python train.py --num_hidden_layers=14 --hidden_size=384 --n_experts=64 --experts_per_token=6 --d_expert=64 --d_shared_expert=0 --hidden_act="squared_relu" --moe_layers=[0, 1, 2, 3, 4, 5, 6, 7, 8, 9, 10, 11, 12, 13] --router_score="softmax" --normalize_top_k=true --routed_scale=1.0 --balance_loss=0.00611 --balance_bias=false --router_bias=true --n_groups=4 --groups_per_token=2 --init_std_router=0.00652 --lr_router=0.000286 --vocab_size=8192 --norm="rmsnorm" --norm_eps=1e-06 --tie_word_embeddings=false --optimizer="soap_variant" --learning_rate=0.0013 --beta1=0.95 --beta2=0.95 --batch_tokens=[16384, 32768, 49152] --max_seq_len=1024 --train_tokens=335000000 --max_steps=10398 --dataset="wikipedia_en"
Below are experts of layer 10 (counted from 0) of a mixture-of-experts language model. Rows are named router (the router's row for the expert), up (a neuron's input weights, with its number), down (a neuron's output weights, with its number) and show model dimensions 64-127. Each number is 128 + 32 x the weight over its row's rms, rounded and kept within 0 to 255. Numbers have three digits each.
Before each expert's rows: a language model's description of what the expert responds to. This comes from a sample of Wikipedia text that the model never trained on.

# expert 50
Description: Single capital letters or short consonant pieces starting names, acronyms or hyphenated parts, e.g. Ferré-R, U.S., PDCI-RDA.
router:060150180099129151114118131138146136129169109106177107154083120103103126132105167101116117133100117116104110090141164168063130084095160170166215088150155063093134156121130131074158124095166113
up0:134127145105180155150155140177123117178123149088151103166160110132088059109146180111088101157161107126100156169108171139185134117150107116093155115098041120140219101106162177122108149115079143
down0:206076084118138119119179155109099135136136129155093140118124159150167080145136125164137116170120114122160160099142132109118068127120111151145149114077109139110139083160127123166092189158089169
up1:103050137135157139182115106081131135125191107222081166125170163152169102131156110209133130061097126125132074114141105093118152126116169148146147136108044105124116131065101138164123154121054097
down1:117096115091147107079125104157197100151116163175166153115131092097101084148102103104096214106125148153147112101114158111100177109143156164128193138124084120071133172082102194170132073089124065
up2:069159158136098147110141121127173140096101101135140105117131105144136120161159126102103141132092106134171111151071130153080208125121185115196157154179089139153115176026111057108116179165142134
down2:150114133122154117128160173125120100125107129177111129100117098147130100135131134070075126134115155125205136128075160162098122148154145146125170174128106137166113165081120138110107124196151132
up3:112145123147127112111164130138162100116161035154160183118147159173125192152122110121138112143152112155124118089140165164130148144143185167121147149068075155121138158048137129138137160142140120
down3:138107114058126117098158126141156116085177155163146157112150124178143110157122139153141121075103132120135101094170071139123125172089160153135113097085133113146176136127141166187146108124123189
up4:117097114102160085099168124119107119113176123064186112076135159129100116136110167144121078108154126134154148103186150145105144171132144114118182124090107208177188122118106102138152135161096174
down4:163142139140200189144113128128132121116152152122092113145135096156117147123090134093081190147088088097154084185130165167133114165144102185087134098105152111097129103215189128110086066082140134

# expert 51
Description: Opening quotation marks, heading equals signs, paragraph breaks, and determiners or possessives like the, his, their.
router:192095179145108079130068155139094129158111143163134084060207181115140155173091096095094153140130145124111140112090151144146158125181159121110138152134147120083093106081116168151125092154084105
up0:141111191107077106111175093112090075091100140145128121181136097159140121104096117119162185120105099136151165121095085191143223090108140069113139123131160144148102076145202153190089121127112054
down0:181096103135112126138167104047099158133057111181115132193140143152150139142104112134115140134084139166135135117151097137148093140105133130125142121116146162107145096133137087135113141145133102
up1:179125130182100109152085133174178131155135149128172148133143099151141126149134106149131103098162166132059100143099074143126142122110109087139107159241132109161117107135151101199167137141103149
down1:131187111140144178100097125161132094161095075122111116085155124181189153070136115119156159164129112188082163149086168151132072133204138151082101104116109084121113115128161074181134145120125108
up2:133136131117074122099145148209095081115163155164129076134146104150152125119117134147111148080102165151099180143156169203132096078143154100068096169118121175139151137185123104073089109096124104
down2:095080087108117104192093103096119163174125199116128114115120123071162057155193166155162078134111114142132164102152114117161120100143118103129167083166187150111158063103128104119096190128141134
up3:161124217157145096111112180174186102127117130119103163113157142142176158090143142141135124133122181169157151074081075103094144133119118102104077133099162157159113122127151117152120116160140120
down3:117093144110086131109125175154146125127145118185047064145157120133141118176143132148126190144156098076111146143114085073117132121070124065107075182195064140086158096127090121135131119109091121
up4:173125147100143097130162143077106092092165130163117124116170125168123088119109124183094141142116125125174112138160156119121141165141174116157188162116165158147143125107116106132143116118076098
down4:140186097076111136159144132215120109189140135159126100143128084126131146132141127107145072099145103131170176170116136088148121106146128128137163114148164099184138087070137146158089128130074125

# expert 30
Description: Past participles and endings after was, is or been, such as intrigued, complicated, dissatisfied, struck, considered, released.
router:176183118172143144137156091117112109171153167124091181127158125218106106113110094082124046127159093110167057116115097182107144094138084162137082128119124125139087139112065176109155116088162153
up0:161154116080139095120132130132130088129132093113158146155164111151101148123084112197112081137170165133167125177116100117094148110115137150100164180084148122068135196138155184085098078169122147
down0:096095102042156138118117166064121117167145170124129118132196143125117068105105113138120171117135078144160140150137197107113118153180147121111166148166111167120130102096167188104146085167114171
up1:136136117153102117141160123155116155123129191153112109125165153209099069183174156090139099202061154115135126132118083140115142156100157082116121077112130106098151140037096155107104103087092124
down1:105140128100153189066125131204152214084136126171143148118184086146094125153127099173156146113161132171076141177118150097145066122126118124129089136153149079139132071122153077132123134083154127
up2:135053135158148125102078160111149129133110113109135144108114184150127110064134106119107120126170146098113101107166121123121093105063161103163132085097155132090131157088078133148175134133106130
down2:148100092134058127137108069105071135136141140130144103102178167176098125135128100163141131172116128147107126134104161132090112095170109177165169113124081155124133145177091139164185098115136128
up3:138090174139134133143099095049123143118173161099172141154166094175090107153136181124136125168128105142175121195130110129143108208186144114104090164137182070141152102148055117138137121167114133
down3:133169102092139153152136102126116148142155126143154105175075151107115141083135109117159172177139104127186091116142151098183140192110168105156184175099132109240147136109121129084104079086153178
up4:107127094123101100105157141178109121146167113149162149132090100142123185080129185108144126138133139114058092116109134114183116097178159164136059073144179145160061104102154171105115132104133177
down4:095191183162080106124153175169162119159125080170113119109103118136150109123111126124088085136105114120082118143170153165194173153155150193135120099081138095135089123135118153122083125113160111

# expert 17
Description: Prepositions de, da, of inside Romance-language titles and names, CJK byte pieces, and taxonomy field labels like Genus, Species, Phylum.
router:158117153149149120141141084081158105115107116190159174106148140134121170111139112145157083106092138065143089133126086104077136126142156176129111160153185071153110149142115084108163080081154138
up0:165172124149122070051120118111122076095128140119175066080170104172106116160080131186148095142151109142142160158137142088120172131091132107156174118157147144068103104125098137116094130118146174
down0:067096133070092153127153063179141114084153076143130111130073102190170176145157113110097168173178153108127130089180140175094122109149158175144148124220155209190118106156093118139136145110142086
up1:124146155149104096168172142068170124114171106099141111151116143119107132098111109106138173108104194134169073125141151157111109169142178156072126106149174154190162124162102111121136064101142103
down1:117194075132130152137109145175129078173143115118133119149144124106139124146151140141114088084126165120168102157135129144088142134098167095145088109096142146129138133053113138113089087100097133
up2:143108131150149119130112112154066113076140145167155137145135111146095154115166178136137126124118130137108123130196125129100101159139086157109047143150115158120106170134165096087095089144115133
down2:195177101074113133132116091135088101110078087116151191116081137120192141133136156147100114152104132138094141181145123096127156125129152131164150108088118106160125145180138127112134145088108083
up3:127162168198158073149105111057101102192178096142141126149144145163106134092113174139146109114088178138137104150124104142086139075063168068123123120176147107107072145159141062069160076087124131
down3:148141127104102143133147147142123149084170109161135090115034172150150137140123219139100137145110162163073139106117067135091149065152148160106161196099183152110155145161076122155145173174109103
up4:121129126150129170130135121176189128130134158129172136190115117149151133121128137127105087106104078133189090200088127070189141122130154119121137168115172150103122103083149114134102114153140085
down4:135118115147101078141131160130121141132132093142119150159106180146147133092085151078104156110124098094133134095117138097142116133087147075127128099136114080153109195159176101175115118155152092

# expert 48
Description: Head nouns naming organizations or roles after a modifier: National Bank, Baseball Hall, Army Corps, Department, League, film.
router:150121137104136066116103137114097140101124165136106100162093102127144146120165144131116123162146100125151173145100152148171069155166158116114159124110057106113131181100196186163140110164135147
up0:127140087082186130136120140157117148143123158183142113082091123112100098105143122118100157181117160139156155118127152133126116110130110128123124145071140096099114192170122118103132145096089124
down0:115129183155089126123113120111130154116125095125085122127144125141110126150099159169128122127151112193121154136149110081156149172119093130179129154178182093130189143136084100088141150133104127
up1:103134117145144153196133125111140132132150134129051125190075137143083140125152138118138160111144154159104151115099011124135158086099124133129123111126135124114134156186175207141075108070138201
down1:089133103133118151174114126131139163116124181124088098116118133106089131091129165146160175089184091213109133159095190138106139151190134170091051118135092120138116180159180167081105147086141169
up2:147137151126173137080112105074133086171114094118135093126076137186116120119118169132120141103082130151157139154071155127124111156174111122130166109109092135090085129109104123170111190138183122
down2:145079077138110159112196202114096085101082081218145147113140041146112172101082165146127107062121133174130151127092091135121125126112115095111173154127131177109098163185143131135145111140069138
up3:074127160128175130181208168132122163154160105171131106115158138133155150161088152113138137141104157225168095192149112135170060089163119124129170101115141147137108160140148123068103072163144112
down3:139144104102097109202145117119094097121091163134129097086149101161097113143161151120120108141132151147107090133120134138179091181155180143187104182125073194098075131092204121136123105180103061
up4:129105099209136091112123134093150114103126111138181156134108148122163202169126141199095150095092095085155118126089106122150121099114125072118128144176130079145142124173092136115112134135160089
down4:151096098142180111119077157103120082146171135120159155092106132109117149139126061139109162104119100128128081160152122168153124129123162133069121179110101094143097043167165138115111134076141127

# expert 27
Description: Inner word pieces inside names and words, often after a capitalized start, e.g. Eminem, Liechtenstein, Ibrahim, Altoona.
router:151143088137130156141077143130111054163124202163166113185147108149075074088137192094079114116118157148128085118138112129167118102164148046085133107109135076096157157144160161127109104133143117
up0:092093087163158173124144127181075132119143128110170141145124106111111145088120241152145101125144180138147075217107068172134152127131165149166115139103104115169145084108090167141103160124118124
down0:132151111139094135159129150114120142141175199054121147068116105122143131142082212142087126161143085103094141136098126094147080079101140157136114131133086171162077126166148110122138108130159095
up1:164079142111143100127202146137149121144106134117126162130082112214138104127121147128164117052122165140130146065158138115159125126106074078107134036124166143125134172102149172158127132110117131
down1:179169122159168127085113137142144107105091146198171116153091158124086101147125083124092084080118169105159143049148074126188127138149102119169107128126096157161103123102081114074121094124122130
up2:183099148129133132161132146068095134143111080099162097133105136135087137143166122125085110120145113056038151152117108142097109112181116111138142094137164135158131147096110119142147141133155095
down2:092162111123127136152085164124122114125103073118095139177147159128129123218149142143112111110133124106138166130148153125199090127108162131129137122078034173148149079167148149161189095072157159
up3:113181154133203138151126187136108104158074116100214143122127095153123161108130138125108168096125166069165138157168131128121123089140154115146153079153165098109192156182120157151134111162177107
down3:171109117142111163128147160123097171093076107101157119118091148129153153116129162069103139146080159121130147148128088149115176102119167129121125123095132151174161187073076132070113125177151118
up4:115163081145108066192134129116121129151134151137136141171147126205123079107103151135113041098129176132145141145118111155134121174165160134104063133161118074049161070159118097139141135141161124
down4:125132120218144161123112164094095092143116056186107151095079182166133116118152131086136167126085201116114140146084092098118105123139173159108081157096118105160099114165114043126124125096159133

# expert 60
Description: First letters or prefixes of a word split into pieces: dis in disagree, p in pushback, sw in sworn, reb in rebounded.
router:120136106124179164105085184107128179101133093089151141160093093127118094089138156133141086121108119102115077102129149115133184114138112106122102120124135086150072083091137209122173081137090162
up0:134138161172165124109068116085129158167186143106037168129153141179160110159172122066123131085077164076112113119125127131158162178178104060169122114146165060094108146083114111109153100118101074
down0:138127142120096122122042153170147084175131194214148158143133098117134084164133153094154112158131148113066149148125190141163125164097095130129097088150139100093103155112123148127104103062151118
up1:111121097149180184173164138127146125135093078108129109139129103172139119127095117130139126100109068143064096075099149125141119060144133165130085171132158139120109117106111083112122079115044139
down1:148118163107104135106185087120167116089165160133131113096147119096117053183154143168099147150095071185088076163126115135120105144150139143141152139133141139102076166121202142094092139109116132
up2:117088091114119165168131170085158096115147138124110150133167095050080163105175092144160113118087119109113167119142137167138132123152157085151163108073135099088167145132170099148147127110149118
down2:113129090108155086093141159126116198152142122156138092148085163088108143137096134166139166193129095064112096194132108141088121132158170073154147137149059111191107186189122149160148126073131154
up3:137158152116175147190132104137126154147082023143057201096063152221152090114230143159146123141068143202203110121121114152163153119142076073107129150125101177166086144182126107173111124131131133
down3:167122108077134172166126097178117135109136041073211125125132125058163159096095142158070169132149143123072083164124099094102147169114117109090113189067146130091080106185158116123155060150092131
up4:070138150160160077159148114183097149144064069123132126104138112090066122170105095195053074089089096130108112109160160127085114145126102091087078167133109128084134174104169155157139143173130124
down4:074142164116106121165113163095147142099125062098091111155106124104074191139165106116048075145141123181178097095129115103113065091196111144139091156152165176218134125080111167088151165088127122

# expert 39
Description: Capitalized first pieces of names and proper nouns, often after the or a colon, e.g. Basque, Holocene, Galilee, Siege.
router:135161162128120180099115132105139181142138153100176050152089119071113131129140175085147166137133139157100110105144094108067100113119104136144147100093138140132087112184062084127118076110169087
up0:109092141129130179151165146165122108142113177099148079161091153124049171064166146058112122114104102124141219202117122115103057133168142127080142095156144155189144163099145135141108111176155188
down0:122101141115089189137132154167161147157130074070100046099126127114092093077132152156125137129100103061104179161133159081084111151156117153095062158144095123173071119110161099122110118196182104
up1:138079140130136163155066051107143115125055109119121097152166103121114109175181172154113149063132132163087108159113141096158139110112125115129105154184161137121162155105117151114103092059090114
down1:095112131198126202111121118146117134149134103103145147187145074107085099164143181179131150109164154124134130103136153107130115147136166141051182128110077147118129086116128088073127132040069057
up2:148113135116175127164143171163116154130168127140188113122142168082121079171106116164146133127136124192146098115102102135151162112138102111088097135107117124139175120184171135067156145127064135
down2:181113134132084139142132159069148136194118098124103070176130203081129129141112168124180134180180138144103172014052106133124152139077173157177143112072089125140129132176151164151122127065076156
up3:115153104159111171154165132110085144113155147139202125101130119120108102110106169152186110146159172197173090094134128137110052136117133119148150109153155116172148089135075128132115104129106135
down3:085152099106163122139122076145085094102144152134118126136090139121133123116171074157089090082144103086143093125036148108098143092178098168143083086108122111144104143124129141095158095106106185
up4:185140139109119076142122103185102147103091144148134172172156069078119166118123121172208121149148110192152142119130130117110095139125132122208151047116120127123115063191095094154170104153156135
down4:113113202081138150103118072091179101122112155147148119132154175101148149153163087137105054143168099135171090115093125122142179107136100078194098121176163118131123146188105151092115171114132177